Weights of a small mixture-of-experts language model, trained from scratch on English Wikipedia.
Size: 10 layers, width 384, vocabulary 16384.
Below are experts of layer 3 (counted from 0) of a mixture-of-experts language model. Rows are named router (the router's row for the expert), gate (a neuron's input weights, with its number), up (a neuron's input weights, with its number) and show model dimensions 240-287. Each number is 500 + 40 x the weight over its row's rms, rounded and kept within 0 to 999. Numbers have three digits each.
After each expert's rows: a language model's description of what the expert responds to; "gets" lists some tokens that make up at least twice as much of what it gets as of all text. This comes from a sample of Wikipedia text that the model never trained on. Tokens count by the router's weight.

# expert 30
router:489409472539452558558538462602520525490533421532540488483515485513547524436463553562407555425478479506564501547465461550560494465536450509515522
gate0:451426497477482526488538469476489525532528446519479430485493544517438532473529508498495490434521476425482487586540468537489537573478464565598530
up0:461452484521482555488481480483536497514563610514489453510489443465478470461477523474525439506541450487476577518521467429487458488485494518535512
gate1:452431461499511468500530545501516489507534468502546485468464489484487499506447523558436525494529535500472552478455493510497471508469499448487485
up1:578582535480553463474535489503519512520475524520493469394525456548470532463425498488444468507538511572489468495516485478466492441448476514530499
gate2:501417510507539545520463532449521523506475464500481493519498474427445573441522482532401503475469474542447563476441541520488505525483489546453439
up2:490504504496594498473536453459516531519528469508496480439461505476476491473520579511410507486515417487458563508443516549518554580487488490505530
gate3:482551594584513506456545466499522457496471497527508547504495513505552531502486529492523450545451507467518480609506551502490505459458466606518522
up3:497474474513493503455484372526516530538464444508544456457543487521483454457528424509501483411547406483534442549522490556483538481474486542439545
gate4:527478462558476510480442577513510514548480506509503493506470441534547533476509442416480508547423426497630440462565519513586451468519499475499566
up4:492502508511487495460551501519493529556497469524483543503462451526409510483514458505537492565527461512475536441525503470421510492540489521496471
gate5:555443470476480512462538552489485499515563472444527481478507436503554520447503502508465516432458502495653436502470473547504535412528487489458450
up5:514525444494462494526513492570502456436468578551518492382490493499430549504540520541528486512502442524523468534519520542419475578566466519480554
gate6:507528516462522479502581499511406510509517435506471480568515481535541523433491548522459490501492538519520550606416493508535510439566543485484549
up6:491480496493499453475526494460524561482525476481511564545495510514536465491523495531559531463474480539529397552434454545526505412481487481443521
gate7:486473475519508496469451600515545497513489481421527485494575519540535473475515454464471494468492434560485547468485515538458467521540609510536487
up7:502533521429562491495423495509451511579490466491469497506494574543445516527584486506543452569480439495522472516575504479553524546580525426519516
gate8:518535437525481487486421535440557590464541541490520549501452536496447492450521476507424519457534541441463555511500469527417514516413472500543511
up8:501540514521424489543525529459414535449584454550567425421525515468511481507475519520474466485484545543479475521514523460463520550429445508460460
Description: Sentence-initial determiners, pronouns
gets: " the", " The", " ", ".", "The", "–"

# expert 25
router:490459482551485541488527473572536523462548498545523497438547437524568513494488524569440525487478523573576519552478440570529445451583482508519505
gate0:530478536548468554474523539511586497479461514534494510567494481465548419502439462445455423512496516489495470546522560497516541427483488525370515
up0:552530512518536566500547575502551509512504508497496602476564418545427410447495454484496490519486526456496450510511506517455461456496520493441468
gate1:531552513497507495460542530486474546421498438528531484491475502515482516442484487513408451481551464525504470471538525509537520501535520441466470
up1:481522484448433470488514567560516475451533557482470495547478449520457545557485475527577582518516453480485505511486505535460485585481594473451480
gate2:479475471393485494522593503506458514507494492533494522493478524456463536519521542507476517470455516509495495460486454552517554483458522489491490
up2:521486520504510490544543545427525496446484544514468481478546484473524457480506432513539508522480473505536505469470481520414505473421471476495458
gate3:544491490471484612499534480593589490465549487461510468505506500539582451458504522471464488501420506491571526460515488488571483531518543455445517
up3:471538523533530528526533596451503524482533475441534461478453523540444604434503569504419511511479513489432490430489500506464502519533612447486530
gate4:526500535535536501519494420531600487527502556451478471545520460494428410457472487501512495452530434464502525472544507453468444470562432456536453
up4:542541467548587467499521477497557532552517485539551471449512478521469553538468508540529592490437564447462516473478503542431602523534504503453521
gate5:503494575485496529456526525528471517429510453511544464481546532589505495445494458496458533481519498517493442431555492504500517497588521454492526
up5:518496550440497513471479547508512454508526555432506501520496442467518527538433570468476460496475499482528414514472495472493429438507487454494500
gate6:476464494546521459500508510504547481498536513446514479481486445568525477450488487509538446492451473514480391501491438419481458455475478523565477
up6:561488474536542552513459494479461581448536488547473452522499494505463537497524522513492479480533499510500531491445508423486459510475532498455413
gate7:515520469527494482508497491536486482433518471523505523515582489466489487495472433417524589495524612480465492511437469463497480498468522445427492
up7:526484617485483491344486441563489434498538529503492480548509580510523525430530502498474528525517517440558562547469500490526471529448546454493516
gate8:518419419478496531502503460539475466463494557549566481500531511510537550444461507529438540505379504498457542485512459500496515429536500550547459
up8:467574442526496566562512501494485483394494488534505478494479501476494440479505550494516589490495498490494491497525556427478568461399631488494506
Description: Copular and auxiliary verbs
gets: " was", " is", " he", " a", " He", " has"

# expert 10
router:462455464548475554557544427514569501459534441556542494472537445462529522481473534509433548490453511519534577559443470566530424430529465530513499
gate0:442488538551518502494526464472467550465513553518539500501460539435481414541468547474430470468482428526525482541481513532473429480590528575471481
up0:484538520518567450521568541463533530444524459532497424502606464525559510547403520526422456449513430513471489527482518502460580499447502462527505
gate1:416498474469547413501496453471533523439499527530482520557468463459466515567466458547498484525492506506471519481478540509511472510501480571577418
up1:553450452459502497525512533444499584497489480517526444508485487521460477452522489539441431492549525518462490530469507536427480541425487498553474
gate2:496437490494451430474476558495505519535458516508521470495496458480508471463509526476552569562539535486513488502467361543471554505477499481476519
up2:503488536432530488443566451508445429540484516421466504554486520537439516418458496543520448514539509504485520493507459494466561486463530491420557
gate3:515548496544497505545543532501581516525526408529548584449496526556519471435427545493496554510452532497425541406489506544471456572436486531491515
up3:504533546459506549447439487423415489477569464530495479510536475492463495466581486529553526485497509519500459418499497524491550545504446504544512
gate4:483424528505506533535475492460474508490504456531496496478503469491561487436604502541473514519571435474503504530474499488449492577558438452419530
up4:512460548448524519540497456481480481560474483463505495508526458508522548505500487526519467509497446559494497465453476541551517492461617388510398
gate5:479498486522525512524455435506486488447563468516519504499554440411474585436503582438491467501448558486499463521450522481506393559514459518586505
up5:527480458540521440463468557473509581502494453475535553544466466512499605482499433528452591449539544493467512479495503543545511550519475460548569
gate6:556545522437509509444461503547496530531497496556502522533436423422496470478464455452459576479469493499485434486517504488456454431510539525518540
up6:522511465536506493473502520503527541475507500497447503513517459557482510511476549505476538500462562416473416437553481528548615491489479504551537
gate7:463472525533505567480516508546534518498522468512516566567500463563506504464405568508483558467492413504456524564473477547537491433558536516460475
up7:519509451449568471455405474463546410571464557507526515479523456376471482543647487488438496452505520475458497501553599525457523487487532514458519
gate8:486502505470461500487546433510497505497512501523480482528448433456505464520483519450509535484542560443485476470498466460444503485503463578533582
up8:579524549457471556430470467508501507485443522447491466547478576516466541571484457503579494452442537498498524442489521505484525529518526492522517
Description: Determiners and quantifiers
gets: " the", " a", " an", " were", " of", " two"

# expert 44
router:459447481500494573546533489541535520493599450506601485464519499510539528428463534547429537493477536519513598535481508536500447452504530503507494
gate0:491398486497470523501481478446417491506512512493548543445434582566479527459482525575490512443480397462516530427453433452485484439464498435532534
up0:479527520540479495569459523467501508499520585493511471509514497485485421569513471503489449562580560530496502496497531396430451455540501551555461
gate1:521517432532452509567471528525458481500553422466573495505459480530517543532454519418454534482467443470443521493439514592499470504520517518472480
up1:515512490473524426515454525531530478451474495454543571452504459500487493494508493556507508481536475558478435504451481432433526487482564497538520
gate2:522427490470513502488494464560426513496548425502577527469496512456510537541500506541488540531469533523529492480542510483453522470438493444469443
up2:546464450492482431493495518533524544521468559484534447502485506419442536591435522479553554494459537500494508488492499456535490452501543532476588
gate3:478520541505452484541524448454461398530534560535523526455519525496523463481503471482472500485570556477499467498502517582474496490466473626489429
up3:505529508475392424536542536447502481499469570516582475540519524417559603478496521527588491481610411535488528479447530486470529500497461466519496
gate4:488525502607567483560493448500521454592470467450521523461490507497516540451513508461469483444503529501492539513561519481548439552532588455491510
up4:493457495472479498458420487526515479501500519518524468538483481553555514587513575474551510520494487453509413539444489512529557541405522547489502
gate5:520541474477456518515485491510540468540502492465508492448476547632488484441487487428479485477554434431443523537408522518412500478482502513449434
up5:511522506522438579474548522476475486500530414533438509477491491537540454489441527461458519417511535585513539506480556445548489417485440544456527
gate6:479513515476497474516484500563416482508559512474527475531447535490532511502537499509502501418448499460479529584415469479483548441544552443468539
up6:472428440453548508537456546494442556574523473556510482517545505549399437489505477487480524510548498409497451591459466515463497489498480520512482
gate7:584484476489434573482476498527529448533524536496496477473428524567487437480394516483474478453483514533506514443469504468396470491551454500476508
up7:529542509485524470451523524524481476483530469498520448452475521542434467451539471540559491487468580503418466484469501480449488482478463507512509
gate8:476557532486455506487476479425490530488516513456510471529546461535541513508521502511490506439405583530516473525493492471476513540527534489473576
up8:539577502496476501564503508540482526480524472450464476567504492501467561543436513509424509461493523505496491509534471497501433503510512535487453
Description: Verbs and participle endings
gets: " to", "ed", " by", " of", " for", "ing"

# expert 39
router:466436488526495529527514429525532533490576446533562481472524461485552536511458507564455493446473455506544609564433455534524483513518485515567518
gate0:469517518488431522491528466533580525456509469515504499506523406537499549482453447516497599500523519476527562563456525468523489446566494494465528
up0:506480489588491497474567464510533457496512436504489596472527511532604457531556490539546455540547468548517530476484486498568463494439489489489437
gate1:506541467452496527482478513504541524514646406480510583495556419498505516474404522507482466541470487520432509526520509521545427496542419420526501
up1:552478431448499499509513573496482469488510504488515534507518487541447557445569458485509466536380489487488492511541460451436502550515537497504548
gate2:528527542412513496493579494541526539535501448450509531459506536447453424554472479518501449449475465555450480539453493495484528520495511548516518
up2:550524504495469518499546498553508529501526535521513514551461468524530525461499453485528498497556465481597478403443499521454473555517496548372554
gate3:509531568478435542487541507518540468460460519474480479490482481462521469472542552505525465505490434489483498535508498457472531521526487470513481
up3:563529528592500531512482563389526444513514533495543525454545492547499496466522514518508500502425441469540415478574441473478440513547502508499478
gate4:467556488544546504514459516526521457566490533482495491508452479517491574542469475462429436454503594517456500545483479521515483489492483496476493
up4:458499518556534515409453503532423544502539517524510518510553482458505528457482477505536438520507526559503534495482558537515572513545523421556433
gate5:526522477418533443540470469551448482524524433486499448439555463556501624498464466474427448461526506463511479554515481509582442571536453596485525
up5:497467474509554498499457493435557485481531454533468468453482454426503452539533518541554498502448468502500532506537493517491563479483490574472509
gate6:553572488437474438506466524622512468525511445486494504436538521497424493527573455492429483485507496535545478572473482518485494486512569431526506
up6:529539463535508563478470417487501564478497561523480540564547422513528460432502510481480525490494576489453507440483490500528497469500518540523546
gate7:513586467462461475495430438505490482472498497497536465458555497531510487483520434518471523411437458491474499511473557449520492463552464522484487
up7:441498523503493504534468467557544466519520508561525428615467513469490540482585535486522486450480506506507526472460548496535538533515495489491437
gate8:507565527441498482572499481487467543470518572513510540474536474515551523523408487541443419471430418427503520543450500477441516490497579484516564
up8:478440476607558467463490470482541522506444419455497540521459507546529503508474431484416490470460544547476503456489459524453551517493449502450436
Description: Function words in prose
gets: " the", " of", " in", " for", ":", " a"

# expert 31
router:496484476517462519577586510540465578441570483540559454513535478489552559478438566540434543430425491510512510539493450535486468471523471548529521
gate0:495475537513511534519388562455451543416481463479478442455525483507481530463542533520545325477463495574489492447544507545474488509560481437461454
up0:496444464528496466452603529553511410507506528487487472545470466429495521470430551505462512488548495455462513501468506505497522557448522589499451
gate1:529468479474474452567616533514478494540526525500523532477536505439602522520588500476524421449491524487476515600517538522450384483509511457571469
up1:481512507593470524470458566501540551498471505491500456482525509583483473536441476471508503517546473462502461539394532514508499582469509494513467
gate2:463543545498499462514492403470519571522520528481602471503518445625416545562496497503551488485478466515540499552538481527433481543505527443513481
up2:511506536506433498490511498564492507483498485538490505495435579542512496525475506551522410477443467521505493544520518577504557531505518535441450
gate3:486425509454488504488573493447560503538538578506523522432558464492484438509493501430519476532436474419435456531475464509416403401475448538479484
up3:544440551487489536515512570493517468530510475479483506581469453502482519430515400495443574502498432444529487521449484531455498480518404510514396
gate4:528498503511538530496470547468404503496490476520534498539477470437533464427519514471532489470476516473513479505492472494486561450572521541515479
up4:515416484470449513520534469491523523517493527506485529598511530499512533458545460521504542527543578559470523576455491500514526510529490471489519
gate5:539525516541517463475573489623447445498495518574467439490469464502511537512526540588468585487679453482486484480569431495461525539483454505458555
up5:473533493449494508487460474329533479509498537452447511542444536531523563467515515506469456481520451504575508507552510486564476512486487553439588
gate6:498514457564468533514513480499434499548503545493467508404519456503489555500537482485537545495496454641584490424451542519478476533499539564545461
up6:418482507480449483531521531457554480434432508523479571475510527427497536443514509524503491477501470464444507538509539498474491521536446483485461
gate7:478506558518553457473468556527516504483450531491508569435466499515533543537509494477418536482496498477516463459442480498467439508536502519580553
up7:472555459530530472520421449551529474488505506472482568558418516509476490565484558497528454470479448534499497575500492519612524511472536481534583
gate8:540459541451475539503565568508471504432507493528500478506520449481533575511468548431538475521436504497469510581486468532490477548522537480492500
up8:492509467468499591521558503562508486373435473508510504470504537519468618539418507534451442452431483548494459507522505550497503551489493498549452
Description: Possessives and articles
gets: " the", " his", " a", "'s", " (", " her"

# expert 35
router:429451424503474573515532484559501495416583459563592457454508479525574571468431494512453541476475468518506502575463485479508463458501483534566488
gate0:474464494473490485505521502516453480516459469487593473485502555461486478474482459520471486414484469490447535477504432507526508468437442463424488
up0:513500442475499432495507509497515573489462453533495488506430451529469533526550535538484484504535480475543581518431559517429484482502557536517524
gate1:470460546463530501445537463509349492556523464548564458459422505478489546424553564469449507511536528485446524577514519556495538503540507466465544
up1:483500478481490507482566545471484540464429453500516496553474476486540518475427442473462516527537514520418548456478498571494534499428477485532506
gate2:536550506586417528496479541582501559438585546528520562560462535497423517527469527474476554456451509529476518560537532489513509539520458514511459
up2:530467495464511499537551504456447480455484498464451559547547521492487483520543507550529497558451453514564496575528543430605527439468456503466514
gate3:444485485459502443501468495538540461520563487474546509416599449470535497450482470440501502522491543459567584481505484552446456365484470494493515
up3:518512510512517522480584429504661536540553491468514531575499471541549499503605490522546452512511518459474540428512522526479479492551562500532465
gate4:405497496561517540492498481445523499494507464482539539511494492457480568518497508487512550566527541533597456511470519420490475487484566473527523
up4:565465485504554495511485481554493525510502551536535511474499540514509544522442469526474501537499494465455497463472530466537463478601528519586542
gate5:501453488429556547498465506593510451505545480516544455471463548524503504462451493503463545476452473430492532477482556556580489505485485500550511
up5:485463499452516533481545542568548463487506450389457498491545508491468498568417459490523508502416506498491463465454517519540511551491567482545503
gate6:432485521416454502465501456571484545445419521434457509471541494452552451487490523568493506530526471542532468537467539518503475506465553536474485
up6:494527443510451484513510526515484560541509487469445475503489500495559483512544464443544466482525622531497554409496476460402482506529503494481483
gate7:504474496545482485471493601565446495501474489546467504543519490513517533448530493493507498527498412471501437555480513464507443504438499441514485
up7:489483547551477506484467528537499434470503504458501482461631498565517513445470567505471460579501443480442536462498470476559440483382550517467480
gate8:481416484542462443510478570431525557537534508464481531555480506520526537462472545510545453562439466512465568560456500485481506571507472488492486
up8:514508551593412508494520479488480531519542525500462502536513482477543503522480506477561534468494486495537554595484488534510499544543497488525511
Description: Standalone numbers
gets: " 1", " 0", " 3", " 2", " 4", " 6"

# expert 21
router:495448473495464522522587413518492538506531489542522419473526484502543529489497558546523503449511490507536538514491433553496453472512445513527524
gate0:503417530471473478470513493481468457528461503536505423449485482548506516502451471636543505460459587461486477426446533472456492523522532511476519
up0:525458482435486467464572439483502521503447493515503485506425527466505470552472516530504529518453498372479478489469464491506537471536509557522376
gate1:478512459476510476470438358542504427525517523531487506532446512507535525497542561506514468433494399484569559516431455584563523491529524478443487
up1:509543496517494492486509447510465489490530446505497527465503506461439416441471493583500438471387553511487504555497570476499495516438447514458496
gate2:537459513437464552492481485561507447532502417501526537560462501477529546531502531519496517477509486484554500400417563452520479500465467592597535
up2:534455470522438492497515466490467497422464446510522444524488539527499465463531549475559471499434492522536428482490481439494519475466490474561491
gate3:524437495308474542469511441509515491539518544457498488430518443443530522476468520509498534557494431468464588534487471505532531486553501507456436
up3:500594554476529547499583538454559505501457543505491450507505466516447483504475482430545462470624549516447530460521475505495483457494416522528605
gate4:499461492521520552502583429496480488470493542555456481462499554463516461468493463486464479484579453495559528455459478421483482522463482515508516
up4:465459498520501572456548534559507562528502486534491511464498513535530453519518427496499439507419485523411490494556471482576434510536472579470487
gate5:491448465455517477521548452494500518519420507457505484483547476478461431500545441511565489502574521482530483505513506534462500482488524473504519
up5:513549532468538515552557446469555537501487478500507534437526533508516562571502547478505426510411512466470580529450481552530485506496498501464501
gate6:517438511514495516518456499526507510495524512518512444512504551456552478459514572575510468474471543535545480565451472482493508479497404518503483
up6:445499489454480511540503460521534532451531494506481533400419526474459529492499492531549490533515531541470474423532488500527517491553570515467471
gate7:476451482390515365484539490497480539510474550457550418483489461564578510524488517495508463482443513398580524522488521479540548525545529517479526
up7:534462530549468488466536524496493491524530504522497480533526488434505522509509457484535524492509473476530487564504475473457472489575431511526495
gate8:482527515547480521475526477527450446520489489499535509515529529521551532494555497455489519478514577527494558548453467476486513530455503521499518
up8:462523564538536544443464516469482468512458541496510525502520493513548476489477533533401480485528566433495491519503563563481540533535482468540516
Description: Inner syllables of names
gets: ".", "e", "es", "o", "s", "S"

# expert 6
router:456457475545438580547531427512533546457562498552557458479524448452499507431474525552423541452479451500537518560466457572504496472492464534495481
gate0:418512517474569535455527520527508514481543517389474492475484458512492536460448531535501521435521530530424548463554537418610510448530519529452481
up0:488460504531518509544598551482513494486537485534495507545556539515480522548600446486541409481448504554550530492512511478557495542557476461572507
gate1:504571485460486483468482437543529450465543532543507483446440530454495426475416458481477497485609552486495598570493513516504500555537525543495477
up1:476445465487465494533489491388517493548535461514514555500440471507508415489478523491429532508480512473485427501583526483479465584503451452514557
gate2:515513479519386487446495499480526576480492492422509490442487495483479470515506485518615449609475471468466517526521516509527530503587545514512603
up2:602413532445506498542442527512474480493489481409498469553542541518455526487502508470428528445487449419519487498470486475501477454456478488522558
gate3:504461485535505458497551452536500533488490453470456484510468569464490519492516460494461498493549518445417549569528474438540503495547466486564425
up3:531500509506512463469499481504483502557516446445507485483534511521529535482469555538464559480537528463533467455541481475533535469464504522487576
gate4:528515561499476456473443532533588531471489508457505526500515550516505427483498516455516455525447446479507495527492514523452496513484488552479491
up4:527404540488467543492470479504484492478513525575493498516498491461591510500490498469492523502462447467520472477529507490495461414491528497428461
gate5:518467494454502426455500516469510408513650566494485500513536482468479491564513492539534432489510406461492523499484483534522484506552540515481542
up5:426459531528488535501450438458480487508519494457481513539574459489476597513464531499499543556426498476533500449514467619490497500501600445460511
gate6:504492497433512510472503385504515527524520531496511550484533522535494474506481498474513507498476505541529472568510492464450472485548509546487467
up6:513558523385530534534455500533519550475550542499481496497518526462464477562493465465668504518434519488417425521465495501503481538469497475529508
gate7:497500452502504530487497497555525410524483406491515498466470540527478521493488461573498537490501487480486511536540419479499499458504486389527539
up7:390457580488438460489448395562493535479486543499495555478495527490539492417444505537476515456549488485523549546583573502440531471527543449485592
gate8:518524476470373448500461449499467463464497533496471541514478495541508461478509482551495521538464524459512445513465487425558485430482490529498541
up8:430515448516492497493477528463540493465493463457480499497441504451500559495349575501531481418532486490549496525490556468460490513453451448450528
Description: Digits inside numbers
gets: "1", "2", "0", "3", "5", "4"

# expert 15
router:524499460531503552584486421488549522505572491556522448444496514526543553484533512525539524478469487557534508478438450545516506467554415506541456
gate0:491483539511514496505479506489536460526483439538547491482527577509505498535525499561492482506492495493436437527477474503493478460500439539492529
up0:562480482489440479464480505446466488499497379556524510480558464512552484433501427504494469417464495474506499534450452495493458494515425425483461
gate1:511460492439440523480546512562411513559529502517505493438468507479511475487509426575479413467408553513456593414508486466560493454502421455503531
up1:528558532427538456485532502436484573503417554475472510457508504560497474542515484532502469461449426566485516512512459597461504484543475518501545
gate2:492411597492482484509467425433577492527512498496449496473502481435567556489464537532509511446427542510475499470551514515556502466498490483528491
up2:514473490423538503498479471486615498474566543400486521534516580453486607394490513498499477566482561526577538515486459560552468559479490519446519
gate3:507511381542477452596473551512549512533498479467466551474499514512470529509486474494469531493506484544486520525468576447450461497514601450502498
up3:504525458469500480619501510435496467396499513479525528476488472475443500496460463503515560494504511481418501443508455525515466548509470452495500
gate4:454478509490474468447430425464527510555549532420475513449425510559536506457467487426484465557504526484541479448520471537564502449510496535541557
up4:536504400503534474547475515494565533516476461529514533555555573417474532541486501498518532520512495455443434519470512455517532482505523511485553
gate5:487543468513573481505511404491497527500509495466559434481497493498470521436507521515538502535481512520527504512584461554506498453510520507449509
up5:516412511507498503506512596507512533487546464571563487502515473527520497513533527479505499518513493572594527509486494489475474549488504489474539
gate6:447515514535534488518572536515392518539454508508490549531472517515555482461470525443541463495482453530589519395462421505522472552447515454499503
up6:435475470546600523504533497459458507504502516530522469533498493454522533464504454542468519487474463501531551432515481437522542400450517491508390
gate7:511519564471458484475493489469562502486589472488508542459519497418465526504550509482447525518466505503537499524513455479539488499562550514528406
up7:495577490504482516510548566560520525505627502498485465529444473476504494548514489403498465456453482501459476542597529446455500502517470542523506
gate8:469486507525494560492554486554514490546490564538502482460483502562536550508492463461532475598493442454486488482506450545584490544492556542480454
up8:472508486511583474492528544544543484483430470516488539483498524492521496500532470466441550562498471488518486423493525452481473437491505490597458
Description: Capital-letter code pieces
gets: "N", "V", "M", "L", "C", "T"

# expert 40
router:452480466507479567521532467533518507515587475525586486497514461529524548517431532552430519438465478503500553606471470497494457473502527495542522
gate0:490395552523486458472528477548523452458538424518515532475440465541454517613502498536479423505494484500571427534542432480516516482557559501482591
up0:485498504481513420525488494395512516502530483509496508543541461475531510508548592519515474575559449509477503510496479512524573522542535480450448
gate1:492524549451549516558481436466467491556550446483552545503527553511506503508469523561481511447580479438522510476584492490531580472442525477492482
up1:565477513439558491495535566463583563518396492518526493487576561521426512507507520507396456488425490540461470481540489576467477517556500513494555
gate2:568361507614496503537449558486533470466503457487459487566463499551480536456547496493490464504531502512475450528440534526525449523482425454509541
up2:524449502554507526475475472488485501524453492540503475503583521484536551464516531465518521553470436465537511529510514501459561442500533434439503
gate3:471526489471493545481630501490504549497479511509451418418516512490442427509570486535553483444503510565464539506509539477520555429482510464567520
up3:500463529539516503455477498480556487528506497509480511471501556522511575506540471452511502505505462494533514537526523490452462527468527436520416
gate4:501498533529549510503399481580568478475610444506481538514414461536548459453488461508482488575466455474524474497463505512494541479558527529504562
up4:428479493501475471505436424461505458519453502502489487552559478483431543458608505495488545554535501565491487498430509495489485522479449436520481
gate5:513487503490551489448510530497418444567487530490506523524468574468524457498398456480433517474437500477509524481487511539469491467535493456543473
up5:448510496508534525502481434443534466529506472469529552469532481470458526491474492484595525507541423481468504544392465475481457570491528455564467
gate6:522479522514516515464528500441507418504483506426509549536500490519579551556522540516509516523488438464457565545489504493494460493523462539471551
up6:503515487524530552494506567517487517510508421506519529512496454469495464472504528476559516503534587523493571561529553456541493498489581493497517
gate7:462511564471497507484469479483531388514522532474538501443519495429470517511516548558401469518502468479530510479472496548524531501464471452602491
up7:467476550531498475464473572477542521498487529571498553484534641523498516457477572474525526500500483481488452492545479492466506492544605476394504
gate8:434526559528544441535505523484511528503517534515540524495489407497530520415508478492554511500524471499543443440471461510467559517572486531425499
up8:478491467509498496504466554516485473483500487516501432459457390533524554479613465498536457512618404480517424532527460423489535454543501495506533
Description: Function words after nouns
gets: " of", " to", " in", " that", " with", " for"

# expert 2
router:491504490515458558474563451584460546479517429552555485492550474546559549484456590549375574480471475539499523525484453530481473448485498489521551
gate0:518496489443486531435436504525493436588504445571536478526507562573558552493523520572452555486499494455458596523487507528443524573533511462529485
up0:515487553488548525573499492414538476538501452493475517495579421519482555504575515505485499481473523528572483502457548565489519527508548482439448
gate1:483528473504490525584459487467458441529462477427462511540480478480507501490443457435510461533514522556474481437412497426471472476502450522540534
up1:485518472472480459600473535569511505421525478456532502529481472501502517506485520495488564532445526534448526497487529532412518558432568388473441
gate2:528518452492488494506489486481484452482479380490522494438489468561528538470485537520415508531448458419490449507552504506392584504558455425453615
up2:504387540470492509480561546487541478482515540499502554525419581511473530444492516568486503453487568498542528437552480482513544506532474493405464
gate3:521518462471419494524478514476448508519546495526487501527495444515548516506438592501472505440527503524433551430525519526455488527419585444510481
up3:508500428535463496501516502460491505445457458455519524552472523471394571501464440494609500555438487443489538512503488528472437498600509543448530
gate4:478471555480468509438480484501568495422480463530519481434493488560463526553468537495520572460480498484515496491458499512478493509500502486382458
up4:490478505387576514442540518444525510487452555475508498530521423482452523455473517569531478455499488520487539473483527570453489509471380537486489
gate5:520463505471485494521501514468444527540520529529537456490503564516568472581520469584412493542516472516484479520522522555489483506515514451496545
up5:465470525450460564504502440466505487480452562561459469433498493520517584490506506504544480441515535488439462435439538466503474539449490483486504
gate6:559510517526526532512459474564498439524546538562484507547506507492532461498510499492479434465415497491483532474406480535550517456555472540461459
up6:508510455496494552504491513544539485504534454465511499471475595510442474485483429567482457459501536511437503459602508520576493487527563509484447
gate7:467489420512521480519515535526510444476465485433507532477583456517482504507534419476469453536553525475478502377437496477537512455533490439502504
up7:472531530519541499497455464594492484597510410446480486521506493546525487476502496483500467510452466463527513494473475557563512536575478463526600
gate8:563510495480527445481588511513418579510497506535498487454505475506556521505494406487437447462493482487504492548494481536603554479526428499462454
up8:519529493471470505497530480404445568465511503499534489523512432550496508460570559414481481431494527509511416457539528500418466466510519524498506
Description: Quote marks and verbs
gets: " \"", " was", " is", "|", " would", " were"